{"experts_per_token": 1, "d_shared_expert": 320, "lr_router": 0.00136, "batch_tokens": 131072, "dataset": "wikipedia_en"}
Below are experts of layer 8 (counted from 0) of a mixture-of-experts language model. Rows are named router (the router's row for the expert), down (a neuron's output weights, with its number) and show model dimensions 128-255. Each number is 200 + 30 x the weight over its row's rms, rounded and kept within 0 to 999.
After each expert's rows: a language model's description of what the expert responds to. This comes from a sample of Wikipedia text that the model never trained on.

# expert 24
router,196,179,205,149,185,202,188,213,212,224,229,172,167,190,243,173,180,161,221,202,186,249,201,221,246,184,193,183,170,199,206,193,193,127,242,145,253,174,236,166,243,172,201,259,191,188,146,228,158,268,147,196,216,200,168,204,217,208,204,204,186,240,206,195,216,231,215,190,189,201,211,200,224,235,210,146,228,180,134,241,183,213,282,255,183,227,219,254,209,209,202,205,149,150,185,189,197,197,237,267,166,174,245,185,225,221,206,175,164,210,203,212,222,197,203,169,195,190,175,170,220,228,199,225,195,253,187,184
down0,203,261,149,198,115,215,214,201,263,243,233,183,184,226,189,167,194,198,143,175,223,238,194,196,177,190,206,149,214,202,141,164,180,220,186,211,204,217,216,252,216,191,200,219,254,208,208,216,188,205,239,222,214,135,186,259,227,161,224,203,242,166,205,218,213,212,204,233,261,183,220,243,193,181,160,162,192,200,192,244,184,197,251,203,207,210,174,191,214,146,209,199,221,264,246,125,193,127,229,208,196,238,169,194,198,213,210,144,228,194,205,177,134,235,180,220,204,215,233,166,251,250,241,175,199,221,184,183
down1,144,170,168,123,220,222,213,229,215,200,217,183,126,257,200,152,193,182,187,169,223,200,168,201,206,175,171,231,230,156,176,180,244,219,212,239,200,213,211,214,188,254,188,251,160,183,186,235,216,184,202,227,181,219,217,207,202,190,271,187,165,161,197,190,193,192,172,181,170,172,188,237,222,224,126,210,221,186,193,203,214,216,194,225,174,225,233,203,271,230,189,165,243,185,184,213,223,234,249,193,188,154,181,262,177,155,149,174,174,185,155,189,223,182,206,190,198,215,243,176,200,189,237,264,145,196,201,204
down2,218,190,223,198,221,178,266,220,240,201,203,233,157,210,159,199,196,253,140,185,172,212,244,210,171,157,259,182,238,200,165,183,227,233,221,207,223,188,115,205,230,218,178,155,195,251,202,253,215,202,208,193,256,194,233,173,207,255,217,190,126,218,250,181,191,267,187,225,206,176,245,210,141,184,218,178,187,184,166,239,189,174,248,207,189,162,243,221,226,202,199,231,228,208,148,203,204,216,213,235,179,180,138,214,201,233,177,218,211,212,201,158,219,226,166,165,177,203,245,209,161,142,158,205,246,235,167,197
down3,230,165,168,216,211,153,207,183,159,159,192,213,252,192,190,162,199,194,219,188,191,230,164,183,244,177,210,197,196,182,219,195,177,203,154,223,232,185,210,191,250,225,193,157,210,201,160,150,192,150,163,145,174,268,181,148,205,217,150,201,144,202,245,231,182,216,209,172,201,229,225,263,176,220,245,234,210,175,176,176,186,227,167,224,192,168,204,220,193,167,157,187,187,221,188,152,230,178,219,188,161,263,151,215,236,165,153,143,285,209,185,196,200,201,198,209,252,212,176,229,207,226,156,203,164,196,233,180
down4,233,161,182,186,140,152,231,226,234,193,179,203,207,208,196,206,185,196,165,227,164,175,262,222,215,198,204,186,169,246,270,208,190,190,196,210,139,278,197,215,151,184,275,228,221,197,159,222,178,192,203,222,215,216,170,178,180,208,193,156,182,187,230,247,214,179,154,208,226,186,208,171,188,183,205,180,184,202,221,228,196,196,96,175,218,195,245,184,171,179,224,192,222,154,197,176,177,235,205,249,242,264,202,181,221,170,229,222,175,229,187,236,215,194,266,251,191,228,181,197,203,166,202,211,227,210,201,217
Description: Closing quotes and parentheses after transliterated Japanese titles, and byte pieces of Japanese, Thai, or Arabic script in names.

# expert 12
router,210,231,212,172,222,170,168,190,197,228,187,230,202,201,164,224,166,176,168,189,223,252,223,218,201,230,167,190,229,217,105,180,206,190,184,185,242,207,171,199,228,218,215,177,231,180,190,179,200,205,204,167,178,221,238,278,168,230,193,175,222,232,179,149,265,158,251,240,203,183,204,188,225,207,249,175,228,216,216,214,168,230,250,230,247,200,221,199,178,205,205,206,170,248,135,238,189,217,167,214,163,185,163,195,200,203,194,207,208,157,250,213,270,213,166,218,241,192,216,201,237,195,252,199,172,222,231,169
down0,193,170,245,231,226,161,183,213,211,186,239,212,223,225,273,183,201,173,199,203,167,150,198,192,138,228,195,166,226,281,222,217,198,232,238,207,125,213,250,260,186,175,200,242,180,194,184,219,152,168,218,162,182,213,229,212,226,165,210,214,197,214,209,198,199,171,195,193,177,244,215,211,182,175,238,186,166,169,224,161,162,194,202,166,211,199,170,196,238,198,180,205,221,191,153,184,215,223,199,256,166,147,178,236,165,167,230,200,242,193,229,206,217,226,196,234,185,187,171,162,200,229,248,203,123,163,186,221
down1,255,211,222,210,172,243,200,162,232,190,201,205,214,211,157,229,216,188,226,193,226,185,216,209,172,164,211,261,157,202,212,182,169,221,286,202,169,237,209,176,185,137,186,220,162,193,231,252,196,161,225,180,147,189,207,178,195,239,207,249,231,200,245,192,194,238,179,265,222,216,199,324,210,192,186,190,273,189,222,181,193,200,172,192,221,193,216,197,218,97,195,212,229,165,239,216,156,242,172,193,186,172,255,201,220,218,212,161,176,165,156,205,225,170,178,228,225,197,200,183,166,188,192,179,178,207,199,193
down2,198,187,207,186,148,200,235,185,214,159,226,214,182,153,224,155,285,262,160,213,235,196,151,181,207,150,166,204,239,196,205,227,222,200,208,206,216,227,228,175,152,211,211,194,156,237,237,204,185,209,180,196,195,194,211,206,213,186,158,210,172,184,237,208,187,189,202,215,202,225,172,180,164,193,183,190,208,165,180,165,270,164,226,187,188,189,207,205,212,167,165,188,189,203,175,199,216,230,179,161,254,260,136,185,184,169,208,213,232,205,191,155,175,202,215,180,253,205,196,229,173,232,200,204,240,185,224,267
down3,173,232,184,191,161,200,141,210,149,171,231,200,203,214,195,192,183,159,226,223,167,159,184,174,211,204,208,158,194,221,198,182,180,222,174,146,235,186,185,223,193,155,180,208,170,240,207,157,201,224,167,174,216,219,209,127,207,187,123,211,216,243,211,211,177,184,160,224,230,177,174,218,186,225,184,221,214,195,239,276,229,140,173,198,163,216,172,188,197,196,138,211,186,252,202,194,187,114,242,214,201,225,203,196,283,189,230,179,176,215,200,184,184,219,197,164,204,167,220,183,187,206,188,144,195,224,209,185
down4,187,183,218,158,165,205,245,224,137,203,198,247,197,241,217,245,206,223,201,161,92,183,225,191,148,198,239,127,205,192,211,160,229,224,173,234,190,235,268,137,182,241,193,181,238,204,222,200,194,197,245,188,215,224,141,164,129,214,181,233,255,140,174,191,214,227,215,208,179,164,162,192,236,186,176,202,204,201,204,181,129,110,228,182,250,137,190,233,217,181,225,176,202,227,174,210,186,189,200,192,222,220,201,217,189,170,184,255,196,182,175,190,167,168,193,190,205,229,165,215,216,247,242,160,216,196,208,192
Description: Possessive pronouns his, her, their, its and the apostrophe-s suffix, mostly in biographies, plus some line breaks in lists.

# expert 10
router,109,171,204,206,185,211,201,210,216,214,176,219,160,215,176,181,241,228,209,205,192,184,231,193,164,181,167,167,168,150,201,166,239,203,249,229,230,180,211,202,177,182,135,199,217,253,188,186,231,222,215,204,209,124,189,202,198,192,147,240,185,249,165,163,157,238,213,243,226,214,267,216,200,208,257,207,227,241,182,183,198,163,186,209,197,178,176,163,141,200,200,224,215,178,204,179,186,191,204,224,168,204,159,211,179,181,235,163,219,255,204,220,220,175,246,217,218,169,213,167,270,194,249,258,227,208,235,162
down0,195,168,158,232,198,115,203,192,194,197,181,229,224,199,138,200,254,193,169,262,222,196,237,208,227,160,181,221,178,192,239,231,190,194,234,173,205,172,231,204,224,209,210,187,184,221,176,211,271,191,205,186,193,205,135,208,211,190,237,146,194,214,210,202,178,174,204,167,192,206,188,158,151,175,219,194,225,166,196,266,212,223,175,210,219,208,215,161,240,160,209,173,192,198,197,160,222,180,219,179,214,235,223,211,215,190,217,180,212,167,177,195,212,256,151,215,231,257,203,206,230,228,250,291,199,190,222,219
down1,163,242,186,252,213,220,209,202,154,179,245,219,194,191,234,208,214,200,193,228,228,215,230,174,214,162,180,235,203,182,224,210,251,180,187,224,214,197,211,197,223,206,200,181,190,189,160,202,190,172,188,179,218,180,222,230,187,204,218,155,204,170,202,153,220,213,211,212,225,200,201,237,202,181,171,220,213,206,197,229,196,243,200,250,189,199,237,180,224,176,170,205,144,207,187,215,156,230,259,270,197,247,207,191,199,224,223,140,244,234,204,200,130,156,197,215,221,174,201,243,308,210,123,196,180,208,168,204
down2,233,260,188,212,263,191,183,196,190,181,244,243,216,217,187,190,267,205,230,244,224,229,200,143,149,184,222,180,209,195,175,185,205,187,246,255,232,160,252,184,107,193,216,195,143,181,191,165,214,176,190,194,143,218,269,220,229,178,152,177,191,220,193,242,246,169,147,204,218,192,224,205,225,239,221,170,202,171,171,261,226,176,200,210,210,202,217,164,197,218,240,197,123,189,209,200,197,170,169,215,256,236,184,220,224,174,167,234,160,166,151,236,229,186,171,195,226,217,177,198,187,224,229,222,205,197,216,240
down3,230,156,226,189,222,235,173,194,183,183,179,186,147,199,227,234,145,198,201,211,234,226,167,140,249,231,184,252,181,179,189,209,229,247,164,197,128,206,184,173,201,240,233,197,225,189,217,223,215,172,249,211,206,232,163,186,160,181,194,196,185,211,217,141,175,192,179,256,201,198,189,223,215,210,195,178,178,227,201,204,223,224,246,135,190,228,219,231,205,247,189,226,220,190,166,143,260,195,233,151,245,176,188,199,179,225,177,199,190,190,203,162,159,202,214,237,160,236,192,207,247,236,185,233,226,229,230,201
down4,178,197,231,148,194,225,171,268,188,251,187,216,198,238,256,254,147,217,190,141,169,191,231,224,155,206,212,186,163,163,92,224,241,188,169,177,191,222,213,133,235,236,210,153,200,259,207,203,235,256,223,197,224,216,211,186,174,177,206,224,243,185,162,219,214,192,173,215,173,147,188,129,173,218,225,219,162,187,231,244,170,145,220,186,176,212,172,223,196,194,200,242,193,208,159,175,220,227,198,233,211,168,186,198,198,194,174,193,188,166,203,186,242,195,207,277,207,199,131,213,200,151,238,164,238,185,168,176
Description: The word in or In, mostly before dates, places or the, as in "in May", "in 1980", "In the Loop".

# expert 19
router,180,225,246,175,265,243,175,201,201,196,192,201,224,208,177,191,202,198,195,188,182,175,186,193,221,165,180,176,226,216,195,207,173,206,182,210,189,238,207,201,157,221,212,151,158,291,198,198,140,163,153,204,181,192,180,175,189,218,236,219,227,165,213,202,242,216,212,173,247,235,166,218,229,231,262,208,246,141,242,210,193,200,217,173,131,209,122,166,192,176,211,200,236,261,225,195,156,150,263,232,203,171,195,197,182,204,219,130,168,204,204,240,220,228,244,193,220,186,201,182,152,212,184,211,212,222,210,136
down0,210,160,207,209,223,243,174,214,198,257,212,213,209,222,184,238,173,187,177,239,265,200,191,200,116,180,168,150,187,198,217,196,190,146,215,189,183,220,235,200,248,246,206,223,211,222,231,257,200,229,226,215,194,172,171,223,231,108,205,191,217,179,197,140,208,182,169,151,228,221,197,147,175,183,187,247,226,174,193,193,252,213,188,237,239,192,192,230,142,236,222,207,217,240,177,198,159,224,178,212,167,201,176,208,199,221,208,192,213,179,195,175,189,230,176,225,180,182,278,209,196,187,231,174,186,194,246,141
down1,278,191,223,235,143,256,198,231,198,197,222,220,199,220,176,195,222,192,177,227,150,197,195,175,176,166,240,222,180,224,231,250,198,218,155,176,215,167,190,182,200,213,187,216,246,243,203,218,150,208,207,222,219,207,244,165,215,178,178,236,186,200,172,190,236,220,206,241,164,191,139,203,210,213,217,187,225,236,207,260,180,231,167,168,207,221,199,253,246,255,227,207,241,240,236,235,156,154,197,154,255,190,185,252,191,192,219,165,194,249,165,185,177,228,174,164,203,238,225,249,236,189,159,217,194,197,257,178
down2,158,148,171,234,161,188,124,208,223,221,187,198,154,183,155,236,178,308,219,213,231,254,192,195,197,167,215,152,167,238,238,171,211,207,183,227,221,177,240,179,210,159,161,187,193,168,212,197,197,160,166,219,167,193,191,181,274,228,227,202,205,238,188,197,134,202,177,150,150,212,172,224,229,198,235,177,228,173,182,214,175,218,215,202,198,207,175,201,179,231,261,239,237,223,195,173,215,197,197,198,177,215,215,205,245,202,158,217,208,202,170,215,215,181,215,158,253,168,210,255,191,192,195,224,184,192,207,235
down3,156,268,199,222,226,200,210,167,222,216,202,180,179,216,161,198,197,158,202,206,155,238,224,187,200,151,128,184,218,270,180,175,130,168,207,165,224,232,195,223,226,197,177,208,183,226,227,239,246,224,171,188,254,200,217,228,208,175,217,195,202,178,214,191,164,138,193,206,187,190,178,224,201,170,230,214,172,178,190,207,209,166,133,209,232,193,192,186,223,227,209,200,250,159,223,196,197,229,213,207,239,192,236,175,266,219,249,197,214,213,175,188,158,226,209,169,206,135,276,173,204,170,182,185,228,191,200,170
down4,182,193,175,220,183,190,235,216,208,155,205,235,147,216,123,227,217,197,232,217,189,145,208,227,210,184,236,214,240,209,216,201,179,149,222,228,173,191,214,239,239,202,212,209,172,172,195,188,211,209,241,141,226,220,273,254,175,185,231,241,148,196,204,214,199,197,219,193,146,224,204,169,258,177,220,195,161,205,202,174,191,197,212,209,189,223,223,180,224,172,236,221,257,193,241,184,215,202,170,206,184,185,171,149,214,224,126,182,243,227,230,204,135,249,179,189,153,224,219,178,228,192,190,174,177,209,201,198
Description: Colons after rank labels in species infoboxes, such as Class: and Kingdom:, and the words See and Subfamily.

# expert 31
router,187,264,202,191,228,226,237,237,167,198,179,172,225,180,199,190,237,170,170,204,207,241,169,160,233,199,224,177,157,231,207,199,183,156,217,192,198,162,184,198,239,208,188,207,208,235,198,253,174,143,217,253,191,174,140,201,198,198,189,171,211,223,196,187,188,210,203,219,207,196,193,205,244,232,207,220,145,178,247,200,207,225,184,266,173,183,163,242,220,240,246,175,241,286,222,207,191,194,179,195,222,209,198,206,214,152,191,172,181,239,226,193,111,247,261,220,196,172,147,181,203,245,191,160,241,149,191,283
down0,211,130,230,203,198,238,187,166,188,191,184,182,211,194,198,230,235,185,148,204,238,223,220,197,206,165,128,165,157,204,234,197,203,202,166,208,228,201,239,219,193,202,208,198,168,219,201,163,151,172,182,215,208,141,205,201,183,152,224,189,209,240,138,182,170,219,175,198,133,209,217,162,224,213,210,178,172,232,223,138,205,182,219,201,191,188,181,195,223,229,281,156,199,144,223,248,223,140,204,228,229,208,147,188,216,187,169,216,219,262,227,215,171,172,189,240,197,233,152,227,224,210,222,214,159,191,258,221
down1,281,153,224,189,185,213,204,183,232,188,177,256,206,225,200,186,210,170,216,252,188,217,243,203,235,220,232,173,168,154,205,154,183,182,196,137,172,279,217,229,172,234,199,194,213,172,143,237,171,204,193,212,212,196,178,169,169,238,239,175,228,196,188,232,185,140,175,218,168,166,149,226,161,167,213,152,207,178,191,197,201,191,155,213,199,194,186,226,217,188,185,193,251,208,191,267,224,216,142,193,166,188,213,212,190,248,266,149,232,209,263,224,142,265,175,207,180,167,214,192,156,211,144,238,250,202,230,209
down2,180,174,193,177,190,248,221,168,203,151,231,190,246,209,181,221,198,229,214,114,194,196,147,206,172,266,160,225,147,174,216,145,181,207,227,254,233,204,208,220,219,187,206,219,185,223,210,149,206,192,131,139,189,221,241,245,204,162,212,232,174,193,167,222,223,197,206,245,191,167,199,206,189,194,253,176,181,239,195,179,268,218,197,194,182,188,141,234,204,198,186,213,182,177,182,116,206,154,210,207,203,228,171,248,204,189,179,200,151,202,211,209,218,253,206,163,190,193,223,222,203,182,196,184,189,221,227,196
down3,134,182,209,192,206,209,188,116,221,186,191,218,172,219,225,165,172,249,204,134,240,184,175,228,245,206,198,187,193,160,141,185,224,193,226,164,231,226,212,155,124,201,235,184,212,191,166,229,201,173,176,185,211,190,187,212,228,195,216,209,220,207,190,195,250,171,163,161,208,191,243,215,151,220,202,206,192,231,235,164,198,191,174,192,185,229,203,145,198,169,251,179,220,199,173,182,263,182,165,201,179,205,211,312,183,218,209,198,220,222,215,164,240,187,174,220,207,199,215,138,176,183,170,210,201,170,223,226
down4,165,201,149,211,270,203,217,198,275,242,228,155,200,232,258,221,200,174,179,174,152,213,221,251,153,243,150,153,212,196,206,178,221,181,204,205,181,179,197,209,190,215,233,175,209,180,167,208,196,219,177,175,251,196,175,215,221,200,197,199,192,161,240,248,212,155,145,179,227,122,165,178,212,161,213,203,170,230,204,173,213,208,156,184,190,189,250,242,200,199,225,230,140,214,197,152,177,222,264,211,200,193,247,197,203,209,184,221,208,221,218,152,164,214,213,202,262,209,202,168,193,199,238,228,227,126,171,209
Description: English first names such as Steve, Robert and David, plus second pieces of foreign first names like Myri-am and Marie-Christ-ine in tables and lists.

# expert 20
router,205,259,164,252,222,218,183,224,205,205,205,231,179,187,213,230,208,188,242,245,216,195,250,205,247,173,159,146,179,173,217,199,194,191,161,209,205,187,181,170,237,210,262,203,182,234,195,195,179,188,192,211,191,236,184,199,212,255,245,129,243,178,179,204,165,228,170,175,211,215,147,223,162,187,248,210,172,169,200,228,190,205,174,181,197,200,174,193,211,204,194,160,147,200,201,202,193,220,212,245,204,216,194,177,242,210,187,156,207,231,204,157,231,225,231,197,164,204,146,183,143,236,130,227,187,202,237,183
down0,156,204,173,174,208,159,167,222,262,208,209,229,211,168,261,179,178,173,204,166,206,246,158,190,193,136,187,212,187,196,210,228,251,209,188,222,247,235,207,194,208,237,212,209,163,193,147,211,159,171,186,210,170,229,220,133,202,201,185,198,218,140,234,178,231,204,174,229,224,159,218,186,166,204,199,201,191,180,197,216,219,209,157,177,206,210,225,194,129,270,278,185,214,192,273,152,184,214,191,206,224,234,221,199,214,263,200,191,200,250,230,198,236,200,249,237,138,243,227,163,206,227,190,237,278,192,234,187
down1,180,261,222,189,207,187,180,156,241,184,211,180,228,179,192,192,249,232,272,195,258,191,211,247,205,173,236,176,203,197,146,268,200,209,166,261,172,206,212,176,212,218,197,222,220,173,173,231,164,187,190,234,224,208,179,189,201,206,169,157,200,207,199,226,130,188,155,188,220,208,195,222,184,200,149,211,188,203,152,171,256,188,215,217,172,224,214,240,196,175,236,194,234,218,202,164,144,162,215,239,207,193,221,189,192,102,243,208,178,158,235,176,226,215,240,211,232,192,184,230,162,272,222,201,179,207,268,156
down2,170,210,207,163,197,207,232,210,177,145,220,164,218,138,174,213,164,212,178,204,122,183,203,245,211,257,138,219,190,195,165,153,164,178,191,186,234,252,220,151,202,204,120,213,196,183,238,196,231,199,178,222,234,207,226,194,195,156,251,202,216,202,206,261,160,206,185,253,156,212,157,174,152,170,207,189,186,203,223,174,175,175,190,242,165,176,220,211,135,224,203,195,182,205,204,248,205,214,190,213,223,187,204,184,173,203,140,186,204,181,214,240,204,221,242,184,144,208,185,174,230,243,172,233,167,191,223,185
down3,231,174,229,196,226,144,222,235,193,232,224,193,159,227,188,208,193,169,192,178,207,179,161,187,209,226,204,191,188,225,165,164,208,208,214,233,209,215,211,221,218,239,228,192,148,208,221,191,206,168,283,185,146,212,218,215,224,193,184,189,198,194,229,219,246,173,223,179,263,231,202,189,157,148,180,262,201,174,167,180,196,216,220,185,139,215,221,242,194,176,211,202,221,222,179,223,211,159,200,220,209,210,201,205,181,247,212,170,197,236,183,226,218,231,197,178,250,202,183,186,194,185,239,196,210,132,245,215
down4,207,256,172,183,198,163,176,200,241,231,208,201,189,218,202,243,192,187,229,164,212,184,244,185,177,184,166,222,262,211,194,216,225,163,223,204,120,293,234,172,224,199,247,171,239,179,204,179,172,217,241,202,182,185,207,212,184,214,208,251,198,182,183,241,228,230,171,180,164,204,212,167,196,212,260,218,161,203,192,188,214,177,192,195,165,185,208,182,229,212,253,231,211,188,156,234,197,182,186,146,237,209,175,175,237,212,169,215,177,206,203,156,254,197,198,204,223,230,229,274,148,226,199,247,203,192,184,203
Description: Continent, region and compass words in place names and ethnicity breakdowns, such as Western, Pacific, African, United States, Native American.

# expert 0
router,222,175,201,194,178,199,173,187,185,213,196,198,224,218,120,218,202,233,213,236,225,182,174,195,211,202,229,182,173,232,176,184,174,261,197,190,206,224,243,186,145,221,221,149,161,229,223,209,170,159,229,212,211,222,175,177,106,221,209,235,223,182,196,174,206,237,182,202,231,196,177,314,198,160,193,167,179,199,199,186,229,176,170,185,237,231,175,179,216,246,212,203,208,117,191,190,200,181,192,270,172,235,231,236,161,212,222,157,180,197,214,169,260,242,210,196,193,225,213,219,226,220,190,173,235,191,242,201
down0,215,201,266,207,206,176,183,186,226,169,192,191,193,230,196,162,207,189,189,205,176,183,217,217,216,175,190,216,188,237,204,148,226,238,207,220,188,203,192,228,163,261,203,229,195,211,174,209,218,169,222,166,236,225,240,198,160,170,237,201,191,220,248,228,217,159,201,233,248,174,176,198,190,165,198,177,200,210,247,190,150,158,137,201,239,182,229,202,205,174,211,114,138,148,201,221,246,253,180,193,202,217,244,139,235,182,164,162,171,231,197,197,213,244,174,205,218,247,226,229,183,218,210,190,230,194,151,194
down1,178,229,222,181,245,195,232,183,265,196,148,228,196,185,190,230,186,186,243,139,215,183,187,199,265,230,219,224,163,225,250,197,140,187,131,179,239,204,223,209,232,151,101,250,163,233,171,182,211,161,194,165,223,211,221,189,196,187,226,213,168,210,166,220,206,193,178,172,210,199,174,197,175,184,201,168,210,224,216,173,180,162,231,201,173,241,188,204,221,211,205,173,214,187,145,208,206,178,198,178,201,183,201,229,171,227,201,243,214,213,160,236,204,251,203,230,166,179,208,218,187,219,181,166,229,184,245,215
down2,200,144,138,191,225,207,226,203,132,178,216,162,175,222,165,215,194,173,230,170,161,171,187,186,191,205,161,182,210,207,178,193,198,142,195,212,183,203,209,221,170,158,219,221,198,173,185,155,209,260,176,198,198,236,247,209,251,202,214,246,190,162,293,209,202,193,237,161,180,146,175,165,250,195,208,190,110,206,204,225,227,225,159,220,200,155,218,146,205,206,220,212,177,169,195,150,211,148,217,195,242,169,228,199,231,198,205,235,190,176,177,136,166,221,188,200,193,194,238,144,225,241,212,252,245,250,163,191
down3,219,176,214,225,235,238,188,147,236,183,218,221,236,185,208,172,235,238,187,258,185,200,159,230,200,233,236,270,227,219,233,183,207,178,207,188,163,160,240,189,130,164,176,256,164,199,227,233,223,213,165,215,171,198,234,191,189,205,207,172,196,169,121,204,265,180,225,151,194,230,231,140,215,179,238,192,206,212,227,187,273,184,262,217,204,219,145,184,159,192,237,184,216,179,203,155,204,222,200,221,206,202,217,227,173,187,206,196,186,223,218,248,155,235,211,206,222,174,254,181,182,220,210,166,200,191,167,265
down4,203,207,186,156,187,216,177,199,173,193,174,216,175,233,211,222,181,172,242,162,209,195,170,191,162,180,240,223,175,199,224,245,187,210,216,194,233,220,179,219,223,172,206,210,211,167,234,261,213,213,165,183,151,193,215,197,173,179,143,255,251,229,187,196,181,200,202,260,191,203,217,161,168,242,204,176,238,221,200,247,188,156,194,232,244,133,197,149,175,163,214,259,220,179,225,243,219,182,260,180,211,174,210,199,187,221,204,197,235,222,195,180,162,220,264,183,218,228,227,206,272,267,212,224,189,232,219,248
Description: Sentence-opening prepositions such as For, After, During, On, plus the first pipe of a table header row in sports results.

# expert 3
router,221,192,230,160,229,190,205,115,198,230,153,202,175,220,256,196,164,208,157,192,185,193,172,193,193,188,172,157,186,195,222,175,233,159,190,194,210,157,210,245,114,205,252,181,173,176,256,209,173,129,211,205,166,191,187,204,193,152,181,191,178,241,183,178,193,171,192,167,238,212,184,200,170,178,165,226,211,182,205,257,219,170,197,237,208,171,130,226,194,186,268,196,214,204,163,235,243,159,196,263,206,188,200,198,200,225,113,227,169,193,198,229,185,231,192,189,177,218,197,195,201,180,162,236,190,218,194,165
down0,234,229,205,218,224,167,161,220,197,171,154,233,224,238,230,226,206,149,230,230,198,191,194,221,212,210,168,208,183,172,227,189,186,149,235,142,208,189,206,263,201,175,189,248,206,257,188,198,207,216,202,225,215,215,228,160,234,181,215,164,221,194,175,256,169,215,194,179,200,275,180,192,218,230,162,176,190,181,248,174,214,202,137,191,230,181,177,236,224,201,212,152,211,252,207,204,208,196,189,198,220,204,223,109,225,174,218,116,237,189,135,180,201,158,248,194,230,186,214,197,198,202,190,196,218,207,237,217
down1,183,187,182,220,224,184,165,157,147,146,276,191,182,207,178,173,171,204,246,224,187,233,207,207,187,190,167,162,197,154,232,198,220,140,185,216,192,192,209,199,219,235,212,214,219,171,126,244,193,185,224,171,215,220,193,223,183,216,228,183,217,200,135,136,165,243,157,179,186,199,210,130,240,226,147,186,210,157,246,231,176,198,246,170,200,194,191,231,193,174,246,165,228,251,219,207,199,205,209,173,210,152,228,162,225,238,215,188,183,133,195,233,241,175,172,225,135,208,179,200,216,227,203,242,225,172,168,221
down2,244,190,144,203,163,177,222,160,190,204,209,195,229,188,176,232,252,214,105,198,234,225,209,206,172,205,173,239,166,239,129,167,170,216,255,176,211,240,166,232,210,210,232,197,172,180,206,213,216,174,276,208,263,182,208,246,227,216,268,213,169,172,183,206,174,219,197,190,232,196,202,256,184,205,184,232,218,193,223,233,206,207,209,187,177,218,209,239,216,190,209,216,145,172,160,215,200,172,293,156,185,220,205,152,194,191,222,196,214,216,151,146,229,184,183,168,191,199,227,195,196,138,244,191,208,193,207,230
down3,209,216,211,176,238,180,239,220,201,161,135,214,194,234,156,178,173,215,213,202,152,215,199,174,167,196,213,173,238,173,182,205,169,224,186,238,257,181,212,197,185,210,166,230,204,219,203,246,248,212,210,193,200,162,197,213,194,168,161,214,167,148,189,188,203,191,226,159,169,185,188,170,208,155,147,280,202,209,190,207,231,195,244,212,199,212,204,200,239,208,180,170,163,179,216,214,209,174,222,194,209,162,216,230,158,156,226,188,130,221,169,216,171,248,142,237,190,228,133,206,205,245,211,173,260,244,223,209
down4,219,186,201,195,200,210,224,226,214,177,228,259,259,310,208,237,219,202,184,207,234,163,235,180,164,171,196,198,213,180,205,243,192,192,212,204,184,209,191,207,221,211,215,225,179,180,233,196,180,196,267,249,235,209,178,211,197,245,130,157,172,167,184,186,159,200,172,243,150,264,221,208,163,227,176,194,204,152,235,220,182,241,228,222,214,179,198,247,174,229,118,213,215,213,205,239,167,223,213,181,223,223,172,184,218,176,226,248,225,268,183,237,192,191,239,229,175,213,231,244,236,156,213,191,186,218,195,239
Description: Tokens in South Asian contexts: Indian names (Kumar, Singh, Raj), IND codes, Indian language names, and Tamil or Malayalam script byte pieces.

# expert 30
router,183,161,201,193,236,141,190,162,251,215,179,140,172,224,212,188,236,180,181,162,198,224,215,210,198,272,211,175,190,203,186,242,229,134,247,203,209,210,206,197,265,185,237,180,219,221,175,235,253,268,184,195,218,215,168,271,156,223,193,186,130,158,183,163,226,155,187,182,167,218,224,188,250,254,166,176,206,179,151,240,191,206,185,197,161,176,183,202,270,205,235,228,224,220,172,179,191,169,216,197,234,184,180,228,185,208,188,186,167,189,222,199,238,238,224,223,181,190,190,218,157,263,181,191,213,225,213,206
down0,237,167,213,261,192,171,163,221,201,184,126,186,215,168,198,163,182,186,237,203,181,219,260,192,229,206,174,242,219,201,190,241,212,178,201,206,214,190,218,228,235,151,210,169,185,254,188,222,219,262,181,244,199,256,198,158,201,241,179,181,158,232,172,273,179,242,194,182,192,134,246,146,161,224,158,251,241,170,183,184,250,199,187,204,196,201,210,190,154,213,148,167,151,206,173,193,190,223,227,165,205,164,193,242,229,160,199,239,164,199,196,214,265,185,198,194,186,176,165,193,243,196,150,220,224,139,188,179
down1,144,191,185,253,192,151,212,214,154,272,166,219,191,191,241,256,202,202,236,166,218,207,163,210,153,231,189,206,224,163,201,228,186,132,243,256,216,200,223,209,216,148,227,228,155,192,168,239,246,211,220,184,220,258,234,180,194,192,215,229,191,225,223,227,216,189,190,199,228,181,177,205,224,232,146,165,150,221,232,212,198,149,211,150,205,103,209,217,184,232,237,225,200,211,193,209,209,188,238,164,210,250,192,240,204,177,195,187,203,175,233,128,207,217,172,180,178,200,154,210,246,217,169,183,196,203,193,230
down2,113,180,161,183,204,147,256,253,234,215,216,203,213,196,209,256,237,206,172,207,225,200,240,174,154,233,168,197,170,172,171,199,222,164,219,232,251,191,222,208,193,169,138,127,145,186,215,226,200,217,172,183,262,221,248,231,285,192,191,196,160,216,185,194,173,215,188,177,192,172,177,190,195,248,180,181,155,262,202,209,179,227,203,172,184,237,172,184,160,181,172,238,233,188,236,189,201,148,247,262,174,213,138,180,197,200,198,171,188,248,207,221,170,197,192,195,183,234,220,136,166,220,195,210,171,245,209,185
down3,140,235,177,224,185,171,189,173,232,145,200,162,150,206,185,171,263,139,212,226,266,196,218,177,254,142,184,231,149,193,216,221,176,229,185,203,186,224,186,214,221,215,197,153,230,244,188,128,210,188,234,213,209,173,239,201,164,166,211,144,199,203,153,219,190,189,227,164,209,166,200,210,216,161,206,228,212,248,165,200,177,203,207,239,183,207,168,167,233,212,238,262,209,202,200,226,200,232,220,192,214,200,257,167,231,196,198,207,162,172,234,199,173,203,217,226,197,203,176,238,185,223,246,256,193,196,160,146
down4,114,241,126,148,195,157,213,212,218,178,241,190,191,226,200,172,254,174,257,209,198,171,202,146,207,205,216,222,230,229,198,123,220,204,194,196,208,232,232,128,180,176,216,228,189,270,186,221,246,221,125,149,201,231,154,257,200,192,189,200,184,239,155,253,244,229,238,215,217,209,222,196,213,145,230,223,235,164,227,251,196,163,190,216,218,212,242,205,226,180,162,196,197,221,233,173,210,211,242,168,208,205,214,262,160,208,194,146,189,196,191,244,292,178,228,234,203,245,209,216,153,197,199,214,271,188,200,241
Description: The article the or The after prepositions such as of, in, to, including inside titles like Guardians of the Galaxy, plus foreign articles des, la.